config.toml
n_experts = 48
moe_layers = [0, 1, 2, 3, 4, 5, 6, 7, 8]
balance_loss = 0.000201
init_std_router = 0.0388
lr_router = 0.000342
lr_head = 0.0054
Below are experts of layer 3 (counted from 0) of a mixture-of-experts language model. Rows are named router (the router's row for the expert), down (a neuron's output weights, with its number) and show model dimensions 128-191. Each number is 500 + 50 x the weight over its row's rms, rounded and kept within 0 to 999. Numbers have three digits each.
After each expert's rows: a language model's description of what the expert responds to. This comes from a sample of Wikipedia text that the model never trained on.

# expert 31
router:506588603461496479512479461509531489483460512456494519528526510504470362455530467486476544550587481502511586496528491579509666476508484438474567525547529531432482406484408499543460504503495457
down0:618471427590429622481462392487479471482468387496476492499484458506531520479476505537564456426509510514504437498563530478376450476499529457473488544426461397528478476421511487451550446623562576
down1:432558517435483540515436488481508591535466517546508580497508543456552444606502521446488542482581521502468436482512466406482484473558500570489495553527447546484500551431504519556466460502527446
down2:561553396515547483532645522465481444539498434514617474535553490575550578632536459485537583475453504547443543490472577612453497504467564475547544506488455433520523465582461448522503562508542490
down3:526549515501406421503453454516489469440500573488416450514524518565519444492497470493544520506520508552443491433485473477539454497470585395511474424512596462458423509549389538416581557474430496
down4:502524585477502517591507486503529426573517537492459508565516517466487489507514474508506400490414539453387471390588543484581486493552491459434521431459465545534617508482467534415451567500483517
down5:426596520575440501493542447579430415513508501472600415607573438466540492427492542461497559560507533561555472496461500572458507497540504538469456458480394510574508487481460506513484469552572500
down6:534464399598509536504505489529468381500462505477585491526537525517591524388483448417486475495471470458586453425584426568480530480478513465326446418478519543536506478481494402529528475589487556
down7:525492552520481532555499444439476476497448530497573459531454514536449523413448573511536474453446556580507481500372477560500508460456554467471449378553551513547535529493495426518559511584495507
down8:437542565533444514528548575458515379516607453451503535508553386548487441466546464474545548427581478474495561474428519587514477519465433464558436485459531522470509492597511468565388492596482516
down9:402511471479534493488555474582513559479537467461476360489433516555504461454402581497372421536395594502517479536470593415556501506532491478610502570477489384519502465428558529544553446503554493
down10:449437373667479523565448592573474532476570429541535548470527465515596560531545454571452472522567457503501479664511472542498427477518400467486457502515528511458470558489549465494476466492474514
down11:669459562574593395456450523561476543388561420491503495479511436441538465428481463443616390514408491527510561461528512459475611565568501520511480491496450450543509537532439474507577450436532478
down12:434484540455495571545598501505540456500498458484428518385531476518531507532542557459500495557398470337448448488549502454518407525506573604427498588468476482532556519426487537432548484484433465
down13:515543429524438549531554423523529484477456475440459549439510544521470523431440498578525529463511579407454510480536510434519520453431476478390586457533499575494522470450454440533450525511579478
down14:456459468451566493598489564490493471425441488466538491576511623481448445615580569387508508531557515525522444520411515532572523594548438585492603504542446580586395460530504547531457496509426489
Description: Middle or final pieces of foreign names (Art-em, Jean-Mic-hel, Rí-o), the word and joining two names, and New before York.

# expert 37
router:402464479457451512522509395478622544461465522517442506459430506424500541441557480480472439531558476442457492450496518550482545555489469546437503483356639521535476549495520452600451468489378588
down0:541637499499503557468508478520485457456553410532541442455563473445438574522485568469464545466454509477435447538506452576528510506494540457485431576482426377588551581499520447546489478486521387
down1:512396538554515564438470423481510554505478493563507534533503557520510470453532503543484461521500606461504472526470513466583596550528448453404487507461535484480463539539462506515469477445484462
down2:487477580406478474388499434545474503494457527470469441539565475534468505435608530503533551464528551468504488454492490584472620508502471434465513507499422383429468590425542422536443534449446472
down3:508525501549590418518516488507486581542549522435551517490523542506471519533619394463602493456503464523511527524528568411477432557531508466544494479524506514532476480553593512509525544439526424
down4:538484472493487442486408444526406502458490475520532532437529481509521505481490479518548522474486453452465537510534567588441479486568462497440447476516630469513499544441524559425487567523353363
down5:473578534465439511487473541464453430520424458515502462588505516491541503574521479482570425480536482410498513573388569549481465563501505418392554550530444509522485567501463524497536525537440559
down6:600495494456525520536503541564545468574483454413592516442486514382556453469474509423507475461436565464508509451454521508520561437551545481596486561526498510517476543467376519555492504530523420
down7:433563562513510551628439443552534540564508565482458491476460546499456465494466540447554431441487486496470423533470445531398477505516484526489558495556515549432479447556453452472542546473439524
down8:424390548467476494492497523442472515598401624411504516465505418498594420504492568492475470401440373478503538501570525521503454526514522518541489456531536457466474540477461583407432489499395465
down9:647427534456488518532492481437538551509481468531504515431497474511497564541575576446477482514430537446508445518594585577542511475475494529507512477502526442565537503501502560540495470530557459
down10:561535412565343561507524497498580446549542393531462551508495496412521504429437498518399547428494516435468538499468482519594475506475548541537446568535459461379406471510513514455504486477472423
down11:558519462474461500484537423484481502539595439444443548436512507642446583500482591501497515567506493487547530535477487599438533445430516554453483540511551445526455469553548475479487442521531472
down12:460501557508585501503521487510497431571494583390461541465488597497429588478524439439398512525471431408432518548506558461530568491599559413459539531540469503479373489557510486557425493430536514
down13:507355460558500519439571457512529440445530463540493446520542462409424488456473463568483535483510589404487463472535532438609506544492529521452547543606639419460474504482508515485510545498536497
down14:545379478502495478460421538395519448604537480502567495582531569488600536415446571539505468501473508471459456509520528462529457511472455474585440528493440481523519561582463534552437489473546510
Description: Line breaks after headings like ==Honours==, hyphens in compounds or constituency names, and name pieces inside sports or election tables.

# expert 13
router:528356496488476444508494478511491481573451516428450525595516507529507533589509499470516445478508499529479494357514472496637464500542443513469474478630443460527500499573511454455554544524487466
down0:501443555515479516482418528528553397477526355500436465487466462478522452518612520490622488514516534497539461449441480518466450511529539523494472495520553536470480501454602490442426531531556553
down1:558510470502530523517461595622462473507473460515536499545460421590395422460431500498478505475439461470500502386465420517555503503509531469543515405460568561471477474495397601529531418435438559
down2:439505441492443546604444550521614406494534574500486486539560497511472560579541564537465539456477419437527492505500426448535570498559427522453556431500499421528559487453606465491485550474444489
down3:458513510488520476551515498540547525541446474504459511484501480475503490495555592496624355511492520459415469598541447455465381553440482504588475484593570535485470479467440551572553425536578466
down4:437539468463487501598533398541524455547483503498453502529499478454446456528453413422499466482572535527486575520518562463437451445508546505425557441514463463440438488514450582408525407489444515
down5:461443633481456536513604443526501509524580508573448457490496484528513502451433486601468464398465579570471560469478475455368404457407459513605596499479460452510502544524436491537473557550516508
down6:460369437549564413572486594446547490504488515458507493421526579507476402508538430432478525600484509398480532531465551565490508598510511577497480542580502463538398536536465464504467519439583517
down7:542595429466494454450446472481531528529565469521398425456478520508519483520440546491473426453524452428463562469534465512440545476540497664466547461559430498600505462422473515393675434537465499
down8:526527477476509504459526603548490511511476561612493453433394430442603529426449503500458467549574511506488621530507502494519478595470518488515509518421558406490542533512460482533503477537517457
down9:441484502544595549462479431538558408478500578532477524487589480523557529568507499531457532547533533438540503530548538541496532448628484619507455466480473569525446512542522539514512499598476548
down10:469497480577474445435563598456456568480514597512572497467488562445440479561522498591460524542590489487509343540564558540592576534547480503577451474412532465515632566436453389469604473508435485
down11:519482601492563568550436498555569493458471448502478473524541412539513599448496447528614378473473506486550531424467532463598504548450577466618473422476436530493487441469514509576564532506573574
down12:481496452569419512417478502457513488476522454505547377448586546506447378419503446573537568459491458507520565446492547508441462545435465546485502457507506518458438441448470438408506613505506411
down13:553536514541530605495462448435448503468471458515470428495523518481566485494496511536531487434478508522410448552549437528498544454415504441515464415412555497488548544498527503547422527509490484
down14:414538478540506536433478498473590518548510566438428582587446473535643461481473576483548489511457481574506466523350498407493460565424495484437476498626539522437548485476514484510502511506430512
Description: Ending pieces of foreign names, place names and rare words (Focșani, -ish, -ine, -ative), plus line breaks ending table rows.

# expert 7
router:418472474497529352421499449504605512504481548431559523493449438514484517489467547409438522463481554468588540586361521456528491439465570524513502490500469586500484466557499523437494494591497424
down0:518560407434494444418554563477402483438454518446404591482538460502481509413577512542541333515568415458534459536567497476451523491578429507565489521468484577509461509515451483512518587455542435
down1:493545524497527526413483407468514459467547562422507403452531439478505537491600516518572449476548445482480533472491448508484526524466500562522599524502491471486502447475431415555506467516482431
down2:483491469484529494378493489563504477469516500561489582521427456501556523503561483502476421520606484531557488474502531460526520462489400435423459568492591615480451526468514496471451476534560508
down3:486491402509571543458569443478428546539460510541459556590498407504440534466494389508436535486511456418468450521508553549467529527494424468440527484475561441568527524539611472489524450466526561
down4:500429509618575523507400545572438469582485454564607461554537415447509587511461578547533514432409528472455427538552534544573462476510482472451508512448561509485486515578534466501445522505453572
down5:519601568495443425528443579510570477495442401542613399479432459488554497568520464434529509579551531448405543404393546538577545465461542493555461482522466421499488524537483468562584488480553432
down6:555493422540412505524523440448508460442458526507505524475403435477493515570577389389545539503615477510572526552491516507440352440423457558464492566524502508550466532478444435423523482519478448
down7:521492455516539441541571457438493519502576539539624497520512587600336578444510384563453535547523492475416404452455451553551529475471556554497544495502475485570456521577445476429477461406446475
down8:424405523505507529413477492509482503508527398492510503539469567563557557419536412516507486452514540523558555440480520614488494547476454552523464505477465500533572343451545454484523552510533477
down9:456420575475555538567583484506435531450502564410490560490505530515416557575519450501481535433562544456583507505486631479477550478477373446473473506508463499536563454493469456545496545449422481
down10:525478506379483448533419427470520468517523471454572470479478491557538458576534445504429459523513419425526416455434489529410445355497492513444454564542482483476466499528515485526556533596555429
down11:480544437514427560500497475498462515511530563423477537423514535421545520481507468502509389551452468462532473518495531507439499538504565429428517429552539595455545537469517517492447463476455459
down12:532498533537552455449446517481529492397464451518529417522544496491505437502504523527534526479471607575525551423475507515525543476480497526623468444479504415509600524465472534502546480480464457
down13:543536540559501589461532514457495493473476453488440462560577521480544547511395567511525518577446502521504461441547452538556573456519514454456385570497472445524499465459570478547566523611540448
down14:589558512510499498585495457556488482407543491467543373516436455468594577525466489591486506535502488461418416547502517456455506578464485433495477473449570486460513586486475505482461380406465507
Description: Word-internal pieces after a word's first letters (ev-ol-ving, cond-ol-ences, Rob-ot), plus table pipes and section markers in election-results tables.

# expert 44
router:382483486445551447432520546521519411500563421469607467520509501578461555583523602490391555440463478544560553554439512504417436545501540522475517487512476469436471455528550559418429478549538593
down1:509529557348511535482543473474432526510514488523517464573473502461413420481502549502424505511529443515468605483506468550512510611484582505544466549529402441515473525515498520430507450510426548
down2:539499472522530545450392495519413480564555509498461512482558532450553554561551451484569534438555478553518484493492483476479545462564419405512604545482505480499387531498474457500477557482467501
down3:460510454482502555438453524460476569523529596541510496540567474483475495555542442468456493552517574524549443440471488445503632421478475575544452547494529499454558510549528527482492445457582432
down4:600571534483551519442517447491538483509563473495457515472460536529558553439545464476466376417534496468396524481529540589476500401505463436478411451476500494506544555548540456472471570529429509
down5:561451441609390433482433567527363565594458530547525492468532482532489424469539476600510540537482478499526573459510524490553470504528544514483531479545568466514402531533454484521557443534469508
down6:461473532486509460544425553495581497504506458561542507600494471511447454452462482473543488494450448422537473542567486484489474319507538475536429556477503486536546527456545554520432493485453548
down7:493516462649466539514425555506432459515441524486495576505483528488465467583510558580484437492502508415422419521532544525623425508491477454529532518516504480594469512461548523461517494468517434
down8:577437575571575473447449426582572451484559480527536507460517473523613657433609550477495530501549587479496479547470534469456468507496452483501470583419503432407543421547487484480441618461448491
down9:471491484503446430432556518485637517527568598545477433540459518490581483576466511562453506548508505590479461494496502474520478447468446518495520486510542508413482571505475495494461488517539466
down10:367412482521438494361395532531526524502459506462529564475506531492647507551488486558406538469537480568446487534467537448503510477544506482497486570521492514423483458461453443610515514462564565
down11:465449531443538435468512445563470467386530555452481592498518678531513461534510491498447543486487445425551509438502466520475494470573502564525475501468523440511510550586608508520562450483660561
down12:506481558596546485521554508426470494548580558528539432503502452466536585447512563458533533457567429509529542571537499512576455493438455503523518544457468568518540567386500570434493497463509560
down13:421450493574521538466410593461480522466511483472447530530492452579513499553506619482536530546482496518478510560494499531519541485562467563598474400464428592481554540462551537524517428498529481
down14:386501576564523444598481517517507534490522533497513472476473473498536463492480442526552462555412553520512523525413562516585478445535606453537501520515573434506415574504535491466531511555496518
down15:430479514502404557505566488506543449483445488684497477507499523585579433507457491592512460500585414500467451556504493482413514550513541509440435471521511440455557529574460433567487440480487425
Description: Line breaks after headings or short descriptions, opening quotation marks before terms, and concrete nouns like building, ship, construction, house.

# expert 36
router:481523556446482484552487464496436433492482496420442542492502506548564439457492584527531439508529562516572601579536536398456523484539595490548557554524532536556568487466471566523482455433550505
down0:490423466425552558477525463514478561518440549532602536468525446557435388483513471501593600539515444479578586565582498522429535570528452547470598484542519471569469505516577456502583512483516489
down1:553462425540439501496431416441493529489519507554499480492426494510461461497487571433460495502459555563525519447503470465482547398467511545456526482449505424533576485534447559466420423532463596
down2:551379469528468523537440468575474494493546480567502521447426516502439485456504527410559571341565519487573490473519530522432434493466443501478525506471473559437493503445574477590451475537482544
down3:522528493473496547547476508488516487589509574501479524431546570506542506503506583480500536446452521536563585489579416486438478546474638563508474451524573516409433439495572384550399509392454581
down4:560535394472453508459498469615487501483448469481455461544492528421545592467489561481453543485465497539479556542516498516427523538588508516542466455547508519497513492503470540490444413464487503
down5:473526495519562455428518580422522490603549586538464518518469497468461549519528453487500503528548505501421534464453540524508503452411540526459533470537524566622474460482464404475542520582493506
down6:589407565570440426459421610437569517518439562434514594512384532518474383596426551414526491499479482483596506433543488518548494504545506434544468487479576530570475451448486469478481466562569452
down7:531396462488514499489492571468574487389490557551467584449473491446508520448547512575634501515514395484484525504487486437533456568542551506525523481437485460540464556490514562560454467491409557
down8:514444523500532566468525490512518555459517457429575511442583475395454406566576531485520535606406491403498416476491448486533481449484462453464508534470490431540465489518463506487503548463567526
down9:556402436425441555488583525460505603556536426496480470430348434453587487443516531557506428509521510407473510490526442462538431601450533522546516487602554475379550421493439499535563549430505467
down10:339533413410520465495574524513494543443459522467564515503539535521472538493459498436429488554482473511468542496575538497523447492588459516513547460470559494432460509569511413452511461501455550
down11:467494491497463439521487482467537521503544489494471497499447485463485544446506509533594588580478569526526461516511477435548592569490514610542559559501557474556488497464382382520561527424513515
down12:473478525480542551557517521480567554598532567537524480519480423575421515436573424499503473556454574491432455498491434436555486562533554512484506433477474428520438557495557410425553478421497379
down13:499512542565534506572484508521490559493578500478463450527527477462404525545606428461483599541445486561513578583535520529469467546459535533490523559533509509504468552511463511501557508496463548
down14:540427528484591371612410507516522435466491433521521496483507567621516462534574643568476466442482386552393486460540464472449417492546439503558432483466509432451492493586494501493516608473543472
Description: Derivational suffix pieces ending nouns, e.g. -ation, -ion, -ity, -ment, -age, as in "pass-ion," "assert-ion," "Lég-ion."

# expert 18
router:498509505427365569455474554439569521379546519444505440498455458484432411486603461410451507467419599479502480527481547522521577516425511576523514480493508400498464518464507441636532438586455543
down0:444489498523638544448488481467553514569528543378449489520525425534533495560495448546590445515505520465509463589585534510372463494552498401524464486432407535508460545462527530507523489626506503
down1:496547478408487560475488510555553514492449466585524452527483518500495525350547564540515432567517581520507446494559496461541498560500524457564514458493507489569532506493483503540515565487526436
down2:582539580447560487470457473469518569539519517487548459420519457489522457459546421410511456468426480478416546419464488431554473469465560515417510546592550442561520516571511564539471496357571491
down3:400545474590512437438471562543584462420465425522519439529547467493454426552375530478498408452481477469447509535416546501544513513536517498449549527528494491544501547538482501541506570499506473
down4:486615443562485510541440550463500305530467443514587509486522374531505491543573543493489584531466467489510522536586584464548516525556500610496435494483509448473496491513450524486497485533491375
down5:474447462538452563603456492504439466473472450562425537467508433409460523417502469546451459530497579495592542509430468510517469441412479603430548532461527576583525545569536537515543504417590471
down6:482455557579465543510482479498475522481513533517478482427525532473432473429477505558510518472584520427642491520416490379568631535448616594527540420496546483471546507486565571616436458472547480
down7:517512576461520507474528504438505506547484499624473480448551494561499435486529469559573502513469504489443496474469606496551446449554443466585463529511428505500541541561529500573648451553563407
down8:507546544493462490467472461467493407564444522408472471567522525528444492520518413506494574587472587605549485504406542501520442485480533594507514449486532540537510505443589520597477516418382466
down9:438515469506564422442408494471452561574483464580528481434374504511473427473486502365489604510553522483566522428485445481450480458531469504448550565559534491493479469495488523535564497472526433
down10:593568603486407489519618555530475464496509492614463540467524531478505500346526553397434451403440569507524482467486500537552488444482552486484382532501511562458500533484551435590536509568556445
down11:515485532496478470565528507479429431491591518495487518524512464457467522550493520561432481488533502531485430425452570539480529513530483522450643494519528507505508472602542374496530477572509513
down12:501511524457525488454501458433478541514534566469544518541581424501500533494454499442463482468496482541494547530453536532443426481530505442517495514384434568507483433496492419484529554443572534
down13:489530562550529423479509522531388560495441549506465468538458617546546450432561608536452492478489515508430530397486470426477466562488500529551475536557523541553474490457449440459436514544566535
down14:461565434451474561528477482483449478524477540431490533561448513507597445476435393476481507486486496619473487480517533524404515537625462504501499483520393454489486598464408430518475559522472459
Description: Final parts of place names and surnames, such as States after United, City, Park, Lake, -ton, -son, and pieces of Arabic or Cyrillic names.

# expert 22
router:551495517523436480459515543471426534491572586503576516443492501475497457551487425475481490470529532511488520562571536506517623516601468463451456542512515442580541597427444512567428479430540511
down1:560586571470409479568489519422533530529489456425557546536581533596398543498615584518467561495451510522438453571515523504439471471490547522547476501526568319524497489579535487507480527484382564
down2:552464495478419508487456518451566530565510545446517449507484412515424549495521537490554506441525449545440546447362544461481413481523500442544466502516428488497433525550552437560544473453476528
down3:496612492509545516469485493454502444492527487375433494482458460497489488503498488439462413515528508481607425497583481609505546519550489423393624447569464492441490547585507508521455461491582500
down4:521646504529378452484452492528672524442481525439439541478504526502530463482463549435495509504480551484500433467531498478521573557534545569426528525490462498504542492348465567533591530523498409
down5:540476522491578485547459461457462541501530507447496566501511562431507577515459507449562482522589485459407594483501478540404518421481476533461415488463539504610554524517469522410531497570472547
down6:519656519481391556509497482420436554489540432484435597397508537508554468512462577423415533523453504413553490532496485546420466501469447498545555444469502513491558522531487484483494520533517433
down7:590507533489420411509514518502482396564576464524521592520524471565471492561424492585524555535618529461511582513568443551496550516533462518483549560611552489383533531471475483591544483488575502
down8:486543451486608580486547474554452546556539503512545491425445578450495429522515560514583501539462494468573431621468473512506509435458430536443514381444501553451396396505485535464477516551560496
down9:422490539483486513500466587399534529480488471460539517489477481619512522510526544508631404493464540434506457447560457549510414596489449611462536409450536455518502409536569471573435458501502519
down10:476390481415562435501506570503508464424436441532579481516589547495473475528521412528559500485510496457482551568455460560528435488522540475477531400576523437491493527590455461329473520493465475
down11:476574519633474518447506470455481565587458589538471399468487486500388553544502487476551401491453485486468455508546505507506484486594497548441465566469412489558496375492581544524505399542569490
down12:552439537502574510492444591546583457495474487514551560439502549439549500505420523552478490520413452460491527548566468493432478507514443402429519535531506552525511494553515536487505420536583501
down13:515520501490390482437467475528647528551382535494481562443455502557561443452494493573492474570490497460509546510483560488456538492429509491436547499488525500507628463497454561503502532459417434
down14:444493576524479496470430534440482454451503448499613593563468458557531531530483467502533517547536447462545334525506503633557508406553464488523524467540564544422502379512519492572512476520499556
down15:623447546368538518471563460471471509475573526490412533512426657532560546466469409490535433479560501525585514586554531486518512437536487403469442471464499521474409515628535514449491508495539506
Description: Line breaks between paragraphs or table rows, plus counting words like one, two, several, all, each, other in prose.

# expert 6
router:501645558458525488498534476455472497494426493555476584521546509564537500371574498477507503489442448395530521478472551459488484508559495410612472515463488449491491502505534430594514606531463482
down1:521585523485464461580473474388622566489416484530478556471447523541528435576497487460484509429494527542473475413487482570536451396425490498438497481461452536566455493530462459514451580480437515
down2:515502469450528440490534480497533483474476508444559576558564448490516605485563617592442559505537480626502472535531415498526372455362519418452509563538527431514478561463449525565570523575530413
down3:507543523477539543514525469529467389514584499484409582505419617496453441506502481493386554432542464547508515534572618550470481478579491479478476500463463547504614467483473553542446465531456459
down4:587431599501551428640401533461547451512483471526489500493541543524427551573447509555611458442543506553501557506520527495558520583468508525517428452520526459504490526532454455552441473498473494
down5:474412485469474528435416445395436556497474569448642491406503479550485564524490421436489519550588576484605465629484480475416487493529452521461497525534527470519518623496564503425457512538508488
down6:528499507521475506533425545451556465509467524505499348455488494472544506499572476480500497501524395498449515555471501450475499515543449454557568582536500480522481499482550570440517441540506488
down7:610563555503429400540521573511433503537507457553552522453539593514525488531485518550485499519538587530491504395570517541455528526493507393545497452548519473505651548446523587499499485542484489
down8:511482514449489524566464494509503453520511477546536506461541549454561549546430517545516457481581514539455457456582463417529467468577482496438408568593463512462491505479480389401442561560513534
down9:515544432453451447477529559446483499509464489546496416483480468437486527512453528402471469492546440543530553552524468487457430515528462569438490478512484471461554507580526511491403546514576441
down10:443492487473457494508490442514506566553400487494412460406515406559552449549566520458555489628459407498492481540479480456473500513432450448505414536564575547413479593558385527541495477559466467
down11:577501507551504444394571596536562492515494411469490518458462509477515573446504551468535498457627438516559436532525432520522523532465476517497568517522604548512481552543516498474584444597567563
down12:517514395524525520593521501495487553454343481512527533531501435506470446553505444543497587438544417531557544495464458533505494527450497462478523482538527500559515547510428602488469485552554460
down13:534505511483532485497503571585533518475528476506420547429494486477613470497466537549469542395473401511418506552537485511438484483524500395507460443576508470484505513424555519445451578498525497
down14:460553562595450473485470594545580438521507541580497443550576490454567495602535484636440477605585498461467526535507540497498492481485511468449415547496400439512474463560519483500586522506515420
down15:469514555458449543427536573496504512493583462527528542439567474598445562472511577437484541428440477455541489537443453510510396500461540539508508556489463442457555464528440499542561546548494465
Description: Digits after a decimal point in climate and stats tables (26.0, 28.6), plus line breaks and words like same, second, per, next.

# expert 27
router:505440436574485506542554479420463468524536538521453498445555507501507473428520446613535347462534565511489554506569477540503514507566581477507562420473461570553530470427471488506471495502610465
down0:434480541491483454520574500540622490465526409395525471491571451499514573375510565468530534567532538492483449505526511515438564540530546534518526544462483482435483441466506509451479488473503545
down1:481485579509504491556512455523412438510528493442494535542482519449574481432479477505494431437506477509511562538527488422518522616488458445585560539458528458466576493466498567496536458553525578
down2:458534505485479480569521445558491569586442558467501490514585507365489487505406447442460399554540459570463402484503482520452490456565565467532564608399549536564478536527474399526473561484519487
down3:469496505505535519592504455436436466477540458463459471484444439538507506516548522572492450480519534565403390429493524538525522591520448535518528413500521475420537537460518510396486498505513455
down4:414480478527578489580435480527487447518504401536480524495501398489444547604466479510509393479613538540474509626469592544445540502471441571524444517491514503591467514442463542536486554475475525
down5:389461503531549511432479403474518572511489566493490466499524502471511589569482515456494532538506437433481523508583560480443477492440514460525471580406354415457552461507502498543530437489484462
down6:581496509482472430459559483497539465466475392450540419461433434442502479517469409482534464529562484529491521535530516578484566530528644512529463468441510497477456506566577471478440472465570426
down7:554533479560543536484474451477539516534541482510470553426556469527407496515554501509391489483440497442464443475569614511528392518562525454525498546534469499493527487564573446523454518491472585
down8:589436509531575455473522495470509445570400572530478559445437470448575508574543415530463501567474569451631467495464456457469521445530483432538537521512510511497539588537508534488498480555417445
down9:494538513610502506396497419496486465493459517457587491420418548560494579410465538469442500554546600519638542489527537588466456465536491475413590418450444526506470579500520444470546470453505516
down10:455484518526497509471413474477443470556451495459512508435523544428541584559483410455515534466575495428501454558481440517500564544385476530504528507440527448441512488435457506503424583498567385
down11:555457459451467466494482520489496499496479474460492370430491465450471403427462536599535397417562510505523513429560502499516518457482457464537497512396406451561473484504514472437573418533536572
down12:472556469459513530553483539578504494482508541417562501507512559455472515464437463438473504503540463431542463522538413493478428441535532607383518548542464536453458393410470547488472540589547508
down13:485505483451512540469453559517482428526524494525583454585542477532494463457465536492447645501448455592600482484518561598513489534443497554477508575445437483538638502550518472512567477455553466
down14:472550499562393543485443456352487480539453556420521544529452501594469466428457579484521550528489489548565499493538498438592530562502532495534512507425488442482455448513519650526503554539559510
Description: Common first names (John, George, David) and syllables inside foreign personal or place names (Tam-ar-iz, Ber-rettini), often in South Asian contexts.

# expert 19
router:497545495537526513458416521543524485518483461443511488574539565448502562520527448456440498436545546493519548521530471488458460526505434441526534487598481479508451561442492475501460477578483471
down1:536502469488464538465511510518556534533466504515544434614513518480462452482430503528447497550464515470441551495526417438536540490412429575504586418519492585552482463535493551493586501465540547
down2:499517468437462479675528428479592478456548504486448619515381538501483434452529544487378555508508521441618502477563495478504490494526426521485619554452532506474446430488484539551481508488429528
down3:454528444540579500490547442449539504596545455409500500477537528472451487562472513455435435389442490635450567478466565538551466515579460465475424475497487393462454445420467600446565514525469472
down4:488493552551441520569488573490574537508483474586455500527604425536583515576472447479519444517564488495429476487438458420535487481485511495504445499523510444553528529545432544529482446506504499
down5:506570441532453414469466566419464540563581531566477455461485518457435506468486590433536564562575496424463463562427532454477524469478516481580546487499423425483475480485539438552509420509551422
down6:513552517598530538504434578501530530503532489472483488454452546512528511502505392520586442411505569560389473451483518554570572418432463493666572524440543495477526456514511390415517550519551487
down7:540493439448489530449505400464439533457457458534569529472497469507627553466472532559568625407535433403526491508485472456507528421501460409449411470437467499484515511475430505497541564552485426
down8:439460526485557534505467476546430468548477476530553546389506559456507470535466456425532440390482502472375425536552600502448527504421530543460567491520464574475544517428580438427436522485518482
down9:542502498525506488514607440537440560593475532402533499527451474561544459494455511583581444452438553449370514447500500548503569455391431452570515497503574496457473495426467413505531546506493465
down10:461592415472435560495601445515440551489524572544527488428439508446482483459542496450406433529477475406526410431435458519467501515387527591510498538462548487455573472527480530548482518488524536
down11:469479542485584362618564560556564594521443564476498557518519458507466452446466402426466517478730492472556466512465456513524556481518557489544519584433408559455522524547468542463503491336503495
down12:451547466518507485492523516538456504541545510516475513555555462432477487544463405523490539527544473478473513492571456465484455522532442470563476447470495455502521463534456517506515464426428505
down13:377490534541559472524482462484528526521339552549523467500511536525481517569507458525503600530590515481469432524500536538465421522536548493532515512550478559578445486548562487459487566552472523
down14:520413426478468562584459495559473474448520519488569479501565494520511465460622486454566502524549480554429484440513526526496503459466527483557525493555491563465473526526523537484397499482535377
down15:489593511411541526535593519488477510406478520518540424509551483535529385445471523469515475445483493492547564503530480581507503475497464530438548550540517449520538499497539505647573366452476545
Description: Line breaks ending table rows and list items, plus word pieces in technical terms (h-ipp-ocampus, b-rom-o) and minor-planet tables (MPC, JPL).

# expert 30
router:512443522451478551497393452423525520493455332526451546456516505448544531493550529502471446563531531440493458488493495463483529471553546524418498515465557554528509506543446524549510471474480593
down0:426519533553554487520432459571546496500483376461523494494550600490407489396496527459426537500466548535536558523464398602520515481462580487517488468482533461389497583458489493549543547504612461
down1:457433513509402505453474532556567581550469517438547522573466489518493506455481542510509594603527506558457584593699545467514452501558442537504521462527525466384496538522512426478538479476470537
down2:508509576558441478583580580399508554525498477585413560556482535416442416491480555470520418507504590484433435478486539620485506415489448476415527460448506469524471509536448431447501514527435554
down3:411480511470421513513515495435451469510537515483468526413550472569483494554498538509500457450436487381469503456545514448557441461451530521415502515525442476528469601523500563485466507490506397
down4:418439511520536478488382521511529488511525612422497551512452490385550565513566542611524500462436509466462513463525454520480503509472453550461534503526496497430484466426555618542621503477440413
down5:479493391547515454460468518522548533512446544531424500536407574453459489496444456507411547499499458555528507516420497507492567385480477540558514462511492533504472463525535470576562539455482488
down6:422575501445541475495461527442559556475513511361494523402519438438521477507501528532610448486570559450478449522482482477486502399464564525557553513548557494486473511424520441494576534501435547
down7:446559540507477468472424483522525506549467555449514482480559544493508516520582449525471504515554474531438476558453436502562500454606554422491559445648465480497501469602522520402441522578448548
down8:525531437536473421507426545455492472465549541472519543540498432529504411510450428454474524556461510457533534528411501537451590426493475536436500406528404546395469460412556450559558498458498477
down9:530485473532500445495457495476470512517518604441451489500514597477562487395513467522547507556510482556527389581509498495485539481508466507475544426506496481498398482461474544500474447541498544
down10:441474451434488440464501423536544464446481537452498417494600535516570447526532556476417446562505478500441406503548367426585476505507462430545597521464539431595543476503543557479472503502539508
down11:502497515528474511591495589503456534506442449538502576487489502540473505478431423554540465448561477521461529479479390514656578479515511503505425491484498393458450481534548534522517459528593527
down12:485412446532492549506355454545564453472507470455482458474521515531430592570466499580379473521526436465448515446583497508476500414570467543438541463573552489456493565480495515592487519505488416
down13:543389467449472547476470467434545493480554496536494383532516461501492612404531425534476510458497459487558480472476537544512486512582552458466534514472584523482470482558531429446598425536479536
down14:520525577510441495448537547471512527498471418516461585512409471445626529547513456494390534477563354532478525468492538427502533571571529440580453483545409455498517518450482529516450530519478428
Description: Mostly the, a, commas and pipes after prepositions like of, on, to, plus past participles like granted, married, commissioned.